Weights of a small mixture-of-experts language model, trained from scratch on English Wikipedia: 432 ReGLU neurons an expert.
Below are experts of layer 5 (counted from 0) of a mixture-of-experts language model. Rows are named router (the router's row for the expert), down (a neuron's output weights, with its number) and show model dimensions 0-55. Each number is 50 + 10 x the weight over its row's rms, rounded and kept within 0 to 99.
Before each expert's rows: "raises" lists some tokens whose logits its average output raises strongly, later layers aside. This comes from a sample of Wikipedia text that the model never trained on.

# expert 0
raises: "'s", " is", ",", " and", " vs", "’"
router:39 52 46 62 45 55 59 54 55 38 48 53 57 58 64 44 33 35 33 53 60 41 22 43 45 49 57 47 31 40 42 49 55 42 67 54 34 58 54 31 47 44 61 50 52 67 54 72 60 65 50 53 40 34 61 49
down0:43 55 55 51 30 51 49 38 54 38 55 49 58 58 46 53 38 66 57 36 58 48 58 51 60 62 46 50 40 34 39 38 66 67 52 40 55 63 44 57 52 27 54 78 58 49 32 50 56 44 21 45 54 49 52 51
down1:44 46 46 60 39 57 63 60 49 57 50 47 43 53 45 42 38 56 58 46 58 46 52 41 66 54 47 53 60 41 48 29 46 52 56 43 46 56 46 49 40 41 52 64 55 54 45 55 48 40 66 39 53 57 38 66
down2:41 65 60 54 37 64 54 24 33 60 42 31 45 41 39 62 48 51 36 59 56 46 60 47 50 41 36 60 42 51 46 68 46 66 39 46 53 56 55 63 67 49 63 64 43 39 51 44 39 43 58 58 37 60 44 50
down3:47 57 52 39 41 47 38 39 51 47 60 58 62 65 45 54 53 57 47 50 43 46 45 56 49 72 47 40 51 39 44 56 42 60 61 57 62 59 37 50 56 62 37 57 56 33 58 52 54 34 42 43 55 30 38 50
down4:66 61 54 40 48 70 50 55 47 63 39 61 54 52 28 63 48 61 42 55 48 42 36 33 56 32 62 43 47 57 49 33 35 59 61 55 47 62 45 55 62 34 44 48 48 76 39 30 54 51 44 60 37 48 73 52
down5:46 65 59 59 36 40 54 56 51 53 44 40 46 39 56 55 64 55 45 34 56 58 44 46 41 72 37 45 54 39 59 73 49 74 19 48 42 56 24 44 49 60 45 51 34 51 29 59 51 53 54 43 47 47 63 55
down6:48 61 65 64 45 49 44 54 62 38 48 38 60 60 57 62 44 40 43 42 55 37 42 53 39 50 64 58 63 47 42 37 54 47 41 59 57 53 48 65 58 53 53 65 38 41 61 46 38 57 60 47 30 67 62 50
down7:65 32 76 47 66 29 52 54 48 43 53 63 32 32 59 52 52 63 64 49 61 53 52 56 48 58 43 46 47 54 67 63 35 48 58 54 47 49 59 63 30 29 55 51 70 46 62 42 39 65 50 69 45 72 50 31
down8:60 65 47 41 60 60 43 63 45 27 64 48 47 33 46 36 48 34 55 45 47 47 33 56 44 41 45 61 53 48 45 38 44 53 60 59 65 49 50 70 44 49 56 35 47 49 47 59 71 60 61 56 56 64 62 46
down9:50 41 66 62 59 59 64 43 47 66 54 55 48 53 48 43 41 53 37 66 49 34 52 66 62 53 55 41 56 30 45 52 48 55 46 59 63 34 53 55 60 49 63 53 48 38 56 47 59 58 62 46 38 47 57 61
down10:60 55 57 52 45 49 40 32 42 51 51 42 62 55 34 59 48 64 37 61 49 58 55 57 38 48 36 55 35 57 56 54 63 52 64 40 69 48 48 55 48 56 63 47 58 60 43 51 63 65 61 22 48 73 58 53
down11:36 36 34 44 58 43 45 46 39 57 26 70 41 51 41 49 49 32 59 63 35 48 64 56 55 46 69 46 47 44 41 52 54 75 56 60 72 44 35 60 39 65 60 60 37 37 42 57 46 48 50 55 50 56 30 59
down12:69 54 63 50 41 46 46 50 36 44 60 36 48 53 46 53 44 44 56 50 34 52 53 59 40 71 49 50 63 45 50 47 43 59 61 33 49 58 48 49 40 57 48 49 57 47 55 49 57 42 66 66 50 55 39 43
down13:35 52 31 52 39 38 55 50 68 49 47 53 66 46 46 62 57 46 45 48 56 54 46 64 62 55 46 44 47 51 41 42 54 62 43 42 52 51 57 33 58 61 69 46 63 62 60 47 43 58 40 53 46 61 38 39
down14:54 44 43 44 59 49 48 60 37 60 47 49 41 56 26 64 51 31 65 43 54 65 55 48 46 49 42 67 69 30 34 56 53 39 75 46 55 49 32 60 54 56 47 53 43 51 52 48 52 44 35 59 51 63 61 66
down15:63 65 51 60 45 60 50 35 32 60 54 59 44 61 46 56 72 47 45 57 34 67 60 37 57 63 58 78 50 51 45 59 41 19 51 45 44 53 54 36 33 51 48 50 45 61 63 63 63 46 40 48 52 60 48 53
down16:55 62 52 45 53 62 54 35 44 53 52 42 40 48 40 33 60 59 55 36 59 40 34 54 46 49 66 60 48 39 31 59 52 66 50 57 50 62 45 45 54 55 52 29 56 52 52 58 55 58 49 44 48 57 56 61
down17:46 49 43 20 61 43 46 52 62 27 45 70 67 45 36 51 52 43 59 57 63 58 77 59 52 43 49 49 43 39 41 31 58 49 55 36 58 48 57 41 47 46 54 59 61 49 72 65 42 39 59 33 48 45 35 71
down18:45 37 20 46 60 46 51 52 42 46 60 56 50 63 50 50 44 60 59 66 38 54 46 42 45 63 39 59 45 57 45 47 62 52 66 53 38 47 46 37 50 44 41 45 64 69 59 52 41 54 50 53 33 25 42 51
down19:72 33 32 45 53 54 34 53 72 49 49 60 56 42 31 28 55 30 53 52 53 56 43 74 51 49 46 52 67 42 54 65 39 46 58 45 46 45 54 48 51 54 44 48 61 49 49 66 46 59 44 41 47 46 64 63
down20:55 40 58 59 41 56 51 38 59 61 54 54 38 56 58 46 47 53 41 61 43 41 43 45 54 46 58 28 33 57 51 44 43 60 53 79 60 35 39 51 45 55 50 65 59 33 39 44 28 35 52 42 55 49 55 60
down21:56 53 64 59 47 35 49 23 50 71 40 40 46 30 50 49 30 57 50 70 54 46 68 59 59 65 54 50 57 57 52 60 49 57 39 40 37 51 47 57 41 58 44 50 38 42 39 48 66 45 42 37 44 49 54 58
down22:62 68 54 50 45 80 44 62 33 53 46 46 66 56 49 31 44 47 49 48 57 42 43 53 38 57 63 52 72 51 54 43 52 41 58 37 42 66 54 44 42 43 40 47 62 57 51 41 40 52 55 73 42 42 45 52
down23:51 32 42 23 50 63 51 60 44 35 54 61 50 59 55 62 50 57 63 60 51 60 54 61 58 50 66 52 51 42 52 52 62 46 61 58 34 42 55 46 57 55 47 40 47 65 48 39 54 55 50 24 51 54 56 52
down24:49 45 41 62 60 65 39 60 59 58 50 47 63 47 54 40 51 31 59 31 46 59 69 35 45 53 72 50 65 43 37 29 48 44 43 51 44 46 40 58 51 60 58 44 49 41 38 47 44 44 51 41 61 65 63 52
down25:52 56 50 49 44 47 57 50 60 60 56 27 58 56 72 27 43 53 50 43 58 42 46 43 53 50 53 46 49 35 53 53 45 58 62 59 62 66 43 65 58 53 57 44 55 48 59 52 47 58 49 67 64 28 53 55
down26:40 47 52 62 37 68 35 63 67 51 56 51 48 45 64 47 55 38 65 49 24 40 47 48 30 50 30 44 50 49 60 43 40 46 52 46 49 46 57 50 56 52 42 46 42 56 60 48 56 43 58 54 57 44 52 48
down27:65 57 49 72 36 52 58 55 49 51 53 46 48 50 42 42 58 52 53 47 47 40 69 56 55 41 37 60 39 73 50 42 48 54 48 57 38 60 46 52 56 37 54 57 34 32 60 62 50 54 56 56 56 57 53 51
down28:45 41 45 45 49 59 59 54 43 61 34 41 58 64 50 61 56 33 67 73 37 53 70 60 32 42 49 56 63 59 45 63 56 51 55 77 37 34 33 56 37 56 60 33 37 53 44 36 46 57 48 50 55 56 53 45
down29:47 64 44 57 43 39 48 68 37 82 47 39 39 48 64 51 53 43 32 41 35 54 57 37 42 63 52 68 52 56 41 43 72 23 62 39 45 61 44 52 63 58 38 49 54 24 40 46 52 58 52 57 50 44 45 60
down30:70 63 56 56 55 33 61 75 36 70 45 57 59 46 56 57 62 37 48 50 46 52 55 44 45 44 54 53 70 64 48 53 53 53 31 32 37 43 31 56 51 46 34 51 52 51 50 53 51 42 55 62 49 40 61 32
down31:38 57 63 47 33 26 47 50 53 65 44 39 25 56 27 55 51 56 54 60 49 52 30 44 46 57 29 53 37 42 61 64 37 65 47 39 55 46 29 56 54 59 58 41 54 29 43 44 47 43 59 35 50 55 38 66
down32:46 50 52 47 54 54 44 61 54 43 61 45 44 52 62 42 61 48 30 33 54 65 56 48 65 46 38 49 62 68 46 48 53 44 45 48 42 43 55 41 48 53 47 45 35 55 45 39 51 56 61 50 50 39 63 47
down33:41 58 44 55 70 51 34 51 52 62 44 60 61 44 55 65 49 40 42 52 44 52 51 48 55 50 56 40 52 41 30 55 50 58 51 44 52 51 62 51 52 48 73 52 42 46 47 49 53 43 59 50 53 52 17 37
down34:53 61 45 47 33 38 50 42 48 42 54 48 62 65 35 53 47 44 50 54 41 35 51 42 44 51 53 37 51 36 50 48 54 43 51 33 46 45 61 45 48 36 47 35 46 57 60 49 40 63 33 55 30 63 45 49
down35:42 38 64 53 50 55 65 60 56 35 30 63 52 42 43 30 63 63 59 49 60 47 59 30 44 58 38 60 48 58 43 64 30 50 30 44 58 68 50 59 43 54 58 50 44 54 50 63 47 50 67 23 55 47 56 50
down36:53 48 61 55 46 49 45 45 53 62 43 38 38 56 31 72 43 58 58 37 46 57 55 51 60 50 52 47 40 41 37 58 50 37 41 48 53 34 70 46 44 35 54 47 74 48 55 54 46 55 53 42 55 30 48 51
down37:66 48 47 41 36 39 55 44 53 41 31 39 53 49 43 51 52 42 42 58 47 50 35 28 47 26 57 54 42 49 43 62 56 39 58 57 50 52 41 56 49 71 53 29 71 54 22 53 63 58 48 43 38 47 35 53
down38:47 62 57 50 45 34 54 49 52 40 52 43 50 59 75 37 39 51 51 56 59 41 42 45 49 56 43 42 70 58 40 45 43 50 63 60 51 46 71 45 54 40 57 55 59 35 58 39 46 53 32 53 61 42 42 56
down39:41 26 37 41 53 54 43 71 71 55 60 68 71 39 58 63 45 37 32 62 45 46 61 54 49 54 52 52 46 45 39 44 67 36 57 36 44 40 53 45 35 60 55 58 54 58 60 56 52 54 45 52 29 68 43 65

# expert 10
raises: "'s", ",", " and", "’", " is", " ("
router:57 47 22 53 37 50 63 49 52 55 45 43 54 45 66 32 59 61 41 43 43 40 44 49 55 54 54 52 34 49 58 77 31 59 56 58 38 48 37 40 28 45 61 40 37 62 54 71 67 47 53 70 47 42 64 55
down0:48 45 39 57 48 45 42 56 50 64 63 47 48 66 45 67 35 27 63 34 62 40 60 55 40 50 58 54 55 55 51 61 51 50 48 64 27 45 57 57 48 57 52 51 49 39 70 38 61 51 31 42 41 41 50 43
down1:46 39 66 55 46 42 54 45 45 59 27 61 51 69 59 61 59 44 56 54 52 43 61 41 38 46 44 34 64 65 62 64 57 59 45 82 48 41 56 57 64 39 63 47 44 56 43 44 56 51 56 58 55 57 54 34
down2:59 26 55 48 33 54 37 64 56 49 43 43 66 44 67 59 57 57 41 56 41 72 58 57 48 72 59 38 41 44 45 54 58 58 35 67 45 47 35 62 37 43 49 38 52 52 52 52 63 51 64 66 68 43 62 45
down3:58 38 54 48 61 40 57 64 66 35 51 60 43 46 49 46 44 43 47 46 48 53 42 39 62 27 32 44 50 45 34 56 71 52 53 66 42 41 41 59 59 47 43 48 53 51 63 59 47 59 48 55 49 34 47 46
down4:40 57 64 38 66 64 48 45 48 41 51 32 50 66 41 50 38 62 65 52 54 41 53 44 56 38 56 55 55 41 66 60 50 62 55 50 48 32 49 40 40 46 45 67 40 48 46 41 45 53 45 44 44 58 46 55
down5:62 60 45 55 50 34 50 40 62 72 54 54 51 50 46 56 54 56 51 49 59 58 47 49 42 61 46 53 54 55 44 72 42 42 34 45 48 55 39 64 46 50 45 64 36 56 40 72 54 54 36 50 38 48 53 44
down6:50 63 54 44 51 40 78 41 29 56 56 49 54 40 50 59 79 45 47 51 48 46 54 36 44 32 66 50 54 50 54 49 55 56 62 32 45 62 39 34 72 55 42 40 35 44 54 48 40 48 38 48 38 45 45 48
down7:50 43 44 49 49 47 52 60 47 54 35 59 54 63 28 47 30 51 60 56 62 41 55 51 51 56 45 58 34 59 48 38 48 36 57 35 67 27 50 54 54 35 38 41 50 39 41 57 41 30 39 31 49 52 64 48
down8:60 68 51 64 32 53 35 46 51 56 55 56 49 65 48 34 48 56 56 34 70 37 37 49 55 64 46 67 60 54 59 27 61 38 52 54 66 52 42 44 60 51 66 38 38 57 64 51 45 58 59 54 37 37 51 60
down9:58 49 57 61 32 53 54 50 46 47 51 52 36 49 35 55 40 35 42 39 39 42 30 42 29 61 29 36 55 44 68 47 54 40 55 50 40 58 57 48 72 66 44 49 52 44 59 54 44 55 67 47 63 53 56 49
down10:41 45 19 62 57 56 45 40 45 19 56 44 47 40 35 70 65 41 35 65 41 51 61 40 46 45 49 44 26 45 59 52 65 46 42 60 50 41 37 41 48 46 64 60 48 55 42 46 55 61 49 48 49 42 51 37
down11:65 53 64 56 33 60 54 43 35 67 47 38 60 56 49 60 39 49 43 46 42 38 42 46 30 44 43 64 41 44 58 44 64 52 57 43 47 51 48 63 45 50 40 34 68 51 44 63 51 50 41 60 52 43 44 57
down12:50 48 66 62 50 49 54 34 44 48 57 47 52 55 48 32 60 50 53 53 42 64 54 47 37 42 53 38 40 40 51 48 49 53 55 47 60 47 39 55 54 52 90 35 56 52 56 34 44 69 51 50 60 57 54 43
down13:58 38 39 58 31 44 59 48 48 54 68 56 38 51 51 43 56 44 39 42 69 71 38 60 36 56 55 46 58 35 41 39 49 78 50 64 53 46 39 50 46 60 58 44 74 48 48 49 40 50 63 53 50 42 46 46
down14:47 58 44 50 36 54 36 36 32 43 50 32 31 51 57 45 59 58 36 56 66 43 50 49 37 53 45 49 58 39 61 54 52 41 50 57 32 41 44 41 50 40 40 54 49 65 63 45 43 42 50 34 47 56 70 58
down15:59 44 60 42 44 65 43 46 63 52 44 48 65 51 60 34 47 33 57 32 55 52 30 49 35 48 48 63 49 42 47 23 56 60 43 46 37 52 50 37 43 51 59 68 63 58 39 42 35 56 51 29 51 51 45 54
down16:56 51 57 40 41 49 51 48 41 37 43 82 52 48 49 46 48 53 63 64 68 39 55 37 28 63 40 47 52 52 39 43 59 49 49 57 41 52 54 44 59 60 59 35 38 44 42 45 51 57 46 33 58 41 60 58
down17:37 43 59 61 48 69 39 48 31 47 43 55 71 45 32 50 62 48 62 45 56 58 48 66 59 33 57 48 45 55 54 38 46 58 34 38 18 54 43 61 50 61 50 57 55 58 52 34 29 29 32 55 58 63 50 46
down18:57 31 44 41 53 52 53 55 37 46 41 60 41 58 65 73 68 56 55 52 47 37 56 63 53 29 46 37 45 58 43 37 36 58 44 49 47 41 56 39 43 57 52 53 31 55 41 32 38 35 53 42 48 26 50 42
down19:33 44 42 55 60 56 39 41 51 64 56 52 64 50 56 40 62 45 52 44 49 37 58 29 51 51 46 45 52 50 55 46 47 54 39 61 52 54 44 41 37 54 55 53 43 56 48 43 58 49 44 38 50 41 26 40
down20:61 54 56 52 62 39 49 52 54 32 54 58 42 63 54 50 37 57 53 51 53 36 53 57 48 56 59 31 57 56 49 39 37 39 51 56 51 57 47 50 60 39 61 64 46 47 66 42 44 47 50 41 49 46 50 55
down21:57 23 48 54 53 50 39 62 53 50 60 45 49 58 48 41 35 46 51 41 43 60 47 40 71 69 25 65 57 62 42 39 55 72 73 44 44 61 48 52 64 55 44 47 62 47 55 40 58 47 51 43 73 59 29 57
down22:72 69 49 37 51 36 57 46 49 50 57 60 46 56 35 43 32 57 45 39 45 47 60 44 62 55 40 39 50 62 46 44 61 50 62 19 43 42 51 47 55 43 51 64 51 60 46 40 48 29 29 58 42 59 63 44
down23:44 57 45 49 32 68 40 54 61 48 39 50 41 57 49 63 39 63 58 35 53 62 27 49 44 58 38 51 32 42 40 42 55 60 46 39 59 49 50 42 53 56 70 46 46 52 55 44 54 44 51 45 65 56 57 49
down24:53 50 40 44 75 44 41 56 46 47 49 42 57 58 46 53 52 58 51 35 38 55 62 48 51 46 62 67 50 36 44 55 54 49 43 50 56 59 32 41 42 59 36 58 45 44 45 46 44 43 42 54 51 49 53 29
down25:56 23 63 57 51 21 47 42 48 47 56 54 32 50 61 44 47 45 54 34 54 54 45 49 81 31 37 50 45 58 42 41 50 46 44 55 38 54 62 47 74 33 64 42 55 56 24 35 35 43 49 31 67 50 50 47
down26:55 67 41 57 40 47 59 49 52 56 64 47 56 36 54 51 47 43 48 61 43 49 41 63 36 60 57 64 44 27 44 68 48 52 50 54 50 51 50 48 31 38 48 42 52 47 66 64 61 53 57 54 38 46 54 45
down27:51 48 73 58 40 52 40 45 40 54 45 56 60 51 57 55 37 40 39 57 56 51 35 56 55 45 50 57 42 54 71 52 51 50 62 63 30 53 68 61 31 59 68 54 51 46 55 49 52 62 48 62 54 59 54 36
down28:34 44 43 46 37 39 64 60 65 43 41 53 55 45 36 48 35 37 51 59 63 54 50 40 57 37 55 39 59 40 49 47 65 57 56 46 46 58 56 53 57 61 41 55 46 47 50 22 58 39 55 48 81 44 65 43
down29:43 52 68 62 52 44 56 47 39 44 51 60 38 52 49 48 34 47 49 41 61 56 41 46 47 51 52 54 72 44 57 43 42 53 37 28 45 49 55 39 36 53 54 41 40 53 68 72 57 51 53 55 48 63 58 55
down30:71 46 45 37 50 46 61 42 59 48 66 40 45 52 48 67 55 52 54 53 54 48 36 56 63 37 47 63 61 63 33 54 41 61 50 79 43 55 39 52 58 35 44 73 41 46 44 51 48 50 70 55 51 49 36 43
down31:57 47 31 45 38 61 49 28 30 47 58 46 51 51 31 55 55 64 52 41 35 39 40 42 47 28 63 53 38 59 62 45 71 60 67 64 41 62 42 45 37 44 48 48 46 55 45 55 54 44 74 49 59 33 73 50
down32:36 48 59 56 61 44 48 53 39 48 54 43 51 70 57 68 50 63 54 59 50 52 73 64 57 52 48 38 51 50 39 55 54 68 56 54 37 47 50 40 78 63 49 50 47 53 58 35 49 34 39 46 56 51 42 35
down33:53 50 43 48 50 52 59 27 56 46 33 43 73 39 39 41 40 39 52 51 50 45 39 40 56 32 56 37 44 44 28 47 60 61 65 51 30 46 42 51 54 40 45 55 51 44 48 55 45 65 51 38 54 43 59 40
down34:40 53 33 66 28 51 61 51 48 51 49 54 42 55 48 61 52 41 55 71 46 44 58 63 46 47 52 55 69 37 53 54 52 53 46 54 52 47 54 52 43 56 41 45 56 41 51 46 45 57 36 42 31 49 52 50
down35:40 53 48 54 51 52 40 51 50 53 38 58 53 51 67 63 55 60 54 47 52 69 47 58 65 32 63 40 61 54 56 62 54 39 50 45 47 66 41 58 38 40 70 42 40 42 56 39 45 56 42 60 51 43 36 65
down36:37 56 60 49 55 30 52 57 53 43 58 47 64 46 46 55 58 64 55 68 56 48 49 43 45 61 46 54 57 38 40 41 53 51 42 55 61 45 59 51 51 56 63 50 39 44 41 43 57 49 53 63 45 61 53 53
down37:69 47 42 52 39 41 46 44 66 61 56 59 45 53 36 34 67 54 50 63 71 42 50 50 65 50 50 53 40 69 57 53 60 63 38 54 45 50 61 41 55 55 40 40 45 40 56 51 65 54 53 66 38 67 40 55
down38:43 50 59 50 56 62 49 41 47 64 50 34 44 44 63 63 53 54 49 43 55 50 52 59 43 34 55 54 51 59 55 53 42 67 54 62 61 49 50 55 47 41 60 41 64 38 57 46 76 49 55 56 38 45 45 51
down39:52 46 41 45 30 34 42 73 44 62 63 42 62 60 57 56 48 48 54 49 47 77 58 59 52 62 47 50 36 61 42 54 27 54 54 46 56 33 59 67 49 53 49 64 63 55 68 35 41 69 67 55 33 60 44 62

# expert 3
raises: " on", " with", ",", " in", " and", " by"
router:50 58 42 53 46 46 44 35 53 40 50 53 49 51 51 48 65 60 37 59 33 36 45 58 40 36 64 40 42 60 51 53 48 35 48 62 54 47 44 54 49 27 33 45 36 60 31 56 50 47 58 65 44 44 69 61
down0:46 50 58 37 60 68 54 51 41 61 46 45 41 59 45 56 49 66 51 64 48 62 51 59 62 53 68 55 60 44 31 54 70 45 52 62 31 41 64 51 49 44 39 56 33 58 46 61 49 44 58 48 65 45 53 50
down1:64 39 69 68 53 48 53 58 55 50 56 56 45 49 59 42 44 34 42 58 45 43 46 53 51 62 72 45 40 71 48 62 51 40 48 49 35 52 38 54 50 60 75 46 62 73 54 60 40 43 45 54 48 52 54 68
down2:57 52 55 60 41 47 45 42 47 59 49 52 60 31 45 36 54 43 31 53 27 57 50 30 59 48 50 34 41 46 43 62 54 62 39 50 58 44 54 59 68 54 49 54 45 61 40 41 39 53 48 38 64 41 61 49
down3:53 55 32 34 41 56 53 40 59 54 58 36 65 56 47 57 50 56 57 35 46 54 49 38 36 40 31 48 51 47 45 57 52 68 58 50 66 63 57 51 70 57 43 40 38 35 62 51 42 51 31 61 48 55 44 39
down4:41 41 59 43 47 63 31 66 39 49 52 51 61 57 48 40 51 30 32 61 42 60 59 51 57 46 49 46 43 42 49 47 29 45 49 55 43 67 57 45 46 57 49 63 48 45 43 38 35 46 52 52 49 45 52 48
down5:48 45 50 47 64 41 44 46 50 61 51 33 48 40 56 59 64 35 41 55 58 63 34 71 52 53 57 63 57 64 44 45 40 43 55 42 51 42 36 57 69 60 37 40 59 63 48 44 51 37 52 62 49 67 40 68
down6:50 64 35 48 41 51 68 54 64 41 64 49 27 54 54 51 44 57 62 46 43 48 46 45 41 47 65 52 54 32 57 65 53 48 50 40 64 36 51 49 48 51 53 42 47 61 45 61 48 34 55 60 57 48 35 43
down7:49 41 50 49 38 53 51 55 64 67 59 44 52 53 63 35 55 63 59 60 65 59 54 61 53 60 47 57 54 23 35 60 45 36 55 54 54 50 24 62 52 40 50 42 61 61 41 52 71 55 47 55 41 49 53 60
down8:55 56 29 47 41 50 46 71 56 39 48 45 57 49 46 58 53 57 39 48 46 43 65 41 44 60 43 48 63 41 44 43 47 65 44 35 53 41 59 57 67 47 33 69 73 59 36 36 57 49 51 34 39 62 23 46
down9:42 57 47 57 61 46 49 49 74 55 55 65 48 60 45 47 41 51 49 38 65 42 48 42 34 62 59 56 32 56 53 51 49 47 38 35 48 55 43 42 46 36 54 44 37 63 51 53 56 49 54 46 50 58 49 47
down10:67 48 44 26 58 56 61 65 55 38 51 42 43 37 62 48 54 59 46 56 57 53 46 42 45 54 60 45 60 59 51 43 66 32 41 53 55 59 64 62 56 61 32 46 42 43 62 46 54 45 34 63 74 59 64 31
down11:59 55 44 66 47 37 49 49 37 58 61 32 65 57 45 46 63 51 38 59 42 42 36 44 72 56 55 57 39 58 42 47 58 51 46 61 38 50 45 52 47 46 54 35 47 57 58 39 49 66 77 59 37 50 67 32
down12:29 67 39 59 50 51 46 39 51 51 40 64 58 48 58 45 48 54 57 63 47 58 64 57 29 55 51 56 45 58 36 35 54 52 50 48 52 54 28 48 45 50 48 60 45 50 54 52 61 40 57 46 49 54 37 57
down13:30 49 38 68 59 22 73 43 49 56 59 46 58 49 49 60 30 59 47 47 50 48 38 46 50 68 40 55 48 48 64 53 62 47 59 48 70 52 50 36 41 45 32 58 57 51 77 53 57 51 36 56 33 38 53 60
down14:64 47 50 30 57 48 52 37 53 36 42 41 38 56 48 59 57 56 53 39 39 27 54 46 23 40 61 42 43 46 56 49 57 52 52 70 65 62 50 57 34 48 49 64 44 53 53 27 51 68 47 55 44 56 54 67
down15:50 59 46 51 52 52 59 59 57 59 56 53 42 39 68 54 55 57 56 54 54 36 29 47 47 38 64 65 37 56 50 41 50 47 55 72 54 47 49 44 41 65 42 60 63 65 50 44 51 43 48 52 29 52 39 46
down16:53 42 53 66 48 51 46 38 66 36 66 52 45 61 44 56 51 35 50 28 43 45 68 58 64 48 47 62 46 58 39 52 55 54 47 34 45 52 45 48 47 65 75 56 45 49 46 44 44 58 61 32 44 54 59 52
down17:65 34 51 59 47 61 51 45 62 58 53 46 48 50 44 47 36 58 55 71 52 47 44 42 48 60 66 39 26 36 42 46 42 36 40 37 46 46 45 68 58 41 29 75 58 66 39 52 71 84 68 54 52 34 47 49
down18:36 64 36 52 62 55 48 30 48 43 59 42 41 51 48 51 68 56 47 55 60 29 56 46 46 51 42 55 45 70 57 50 66 42 54 50 60 49 47 48 46 62 53 54 57 45 56 44 42 45 33 46 48 47 42 42
down19:62 30 64 67 65 36 38 53 46 31 56 62 59 49 51 54 52 32 53 52 29 66 40 61 46 29 54 42 45 54 47 50 51 50 73 40 47 51 73 51 52 55 62 47 63 44 39 55 32 57 43 55 49 38 30 37
down20:55 55 41 58 49 62 43 49 36 48 46 55 63 38 45 26 48 35 45 49 27 47 55 51 27 43 56 63 63 45 50 51 52 46 57 71 71 49 53 40 60 44 65 49 31 51 65 58 46 42 47 44 42 65 61 48
down21:51 52 53 40 56 52 50 54 55 61 60 49 61 42 70 53 33 43 49 49 39 52 62 48 54 48 47 42 43 39 56 62 68 76 63 51 42 55 64 41 39 52 62 46 53 51 57 46 36 45 60 51 51 50 52 78
down22:58 53 49 39 58 39 44 46 56 56 52 38 55 52 43 45 46 28 42 58 79 40 36 55 50 50 41 59 53 69 37 42 62 47 48 45 57 46 48 44 50 39 44 61 38 45 45 47 48 47 48 41 49 63 31 62
down23:58 59 55 32 53 52 43 40 51 50 53 49 39 47 58 58 44 55 46 56 50 62 56 49 71 64 63 48 63 53 53 30 67 56 48 53 38 40 56 54 72 62 56 51 55 46 47 31 51 49 62 48 54 33 47 51
down24:50 49 51 56 45 34 53 61 59 29 49 43 46 47 56 35 54 59 67 63 47 47 48 52 60 36 51 59 62 52 57 56 49 43 49 43 56 64 57 42 45 50 64 41 50 51 49 57 52 32 36 31 42 37 58 47
down25:49 49 47 35 43 38 46 44 43 68 49 45 41 61 49 41 54 55 46 35 45 48 57 43 51 63 49 49 53 35 52 41 42 56 49 66 55 55 48 43 57 32 42 48 41 48 43 40 48 55 50 51 56 31 33 56
down26:54 52 71 54 40 63 54 49 45 45 34 32 61 65 64 35 52 49 61 41 41 47 38 39 66 57 39 50 51 75 37 27 46 28 52 53 48 51 52 52 63 52 49 43 52 32 60 57 62 43 49 44 53 53 37 54
down27:65 46 57 55 34 54 47 45 54 64 44 46 52 46 34 57 48 44 49 28 20 75 51 50 50 39 45 52 39 63 48 43 37 63 49 41 37 50 45 46 45 55 56 39 51 64 64 66 56 51 54 54 46 59 52 32
down28:30 41 49 47 65 58 44 47 52 41 61 48 57 47 53 46 33 45 42 43 57 56 59 39 50 58 37 75 65 51 41 56 43 49 44 44 31 42 55 52 42 43 32 62 68 47 29 44 61 67 42 44 33 50 29 45
down29:45 49 57 43 52 44 56 43 49 48 61 51 31 60 28 62 57 57 49 64 44 40 53 55 45 35 56 52 60 45 35 52 52 53 48 40 61 48 53 54 53 40 50 54 42 55 34 32 55 43 43 28 42 66 50 55
down30:67 40 44 64 50 36 59 58 56 42 53 50 52 56 66 39 49 38 63 75 62 56 48 54 50 63 49 48 37 58 40 63 31 50 39 60 45 30 49 46 45 41 51 41 50 49 41 56 59 71 60 49 35 40 77 40
down31:58 50 48 63 46 58 49 47 57 65 56 60 40 52 45 35 46 43 42 48 54 35 52 54 55 69 53 78 42 47 53 40 57 45 44 61 53 49 38 48 51 51 51 38 39 56 63 32 40 49 55 49 53 28 36 53
down32:37 42 62 49 54 43 52 56 40 50 64 47 52 54 48 45 54 29 32 48 45 53 59 52 45 49 40 58 48 59 60 65 35 46 48 40 50 73 52 77 49 59 53 58 51 64 62 39 45 27 34 61 57 41 49 63
down33:66 50 48 36 66 54 63 50 39 47 36 63 58 45 67 63 45 47 48 47 52 49 40 42 43 38 53 51 55 58 50 56 53 66 53 39 59 56 46 44 46 50 65 34 32 47 56 44 66 44 49 57 52 60 46 45
down34:62 39 61 54 47 35 55 51 41 42 44 57 44 48 45 40 62 58 37 34 51 44 62 52 41 49 71 46 60 52 62 47 46 46 55 51 50 55 43 48 55 53 58 46 59 58 56 52 56 63 49 62 56 58 40 35
down35:40 46 54 56 44 52 37 47 42 47 59 53 58 48 52 52 38 48 36 52 46 51 64 34 37 42 46 48 59 57 60 36 46 64 42 59 55 67 55 41 69 49 42 32 47 75 38 59 49 66 38 37 49 61 60 48
down36:42 50 59 46 35 51 59 63 55 60 57 42 63 41 59 47 35 55 43 49 47 43 41 51 45 58 59 34 56 44 53 61 52 40 65 47 39 59 42 70 67 45 58 72 51 54 58 55 41 50 37 47 33 37 40 28
down37:54 50 26 45 70 49 49 52 44 57 53 26 48 39 53 56 51 59 37 46 47 39 54 42 48 52 50 55 48 42 39 39 40 42 57 38 57 51 42 56 57 48 53 71 47 56 50 38 36 56 60 50 38 53 17 57
down38:56 28 48 60 41 32 64 34 59 63 47 56 44 61 47 38 51 41 52 52 42 59 55 48 65 50 46 58 47 32 45 55 50 54 35 54 59 52 50 39 55 66 28 36 67 47 63 44 35 45 52 68 65 32 57 52
down39:47 54 53 43 51 46 36 50 64 47 51 54 38 45 57 65 68 45 51 45 54 50 67 25 67 57 39 53 43 64 53 32 56 68 62 36 61 41 60 48 43 55 36 53 62 42 50 48 45 32 60 57 67 57 50 36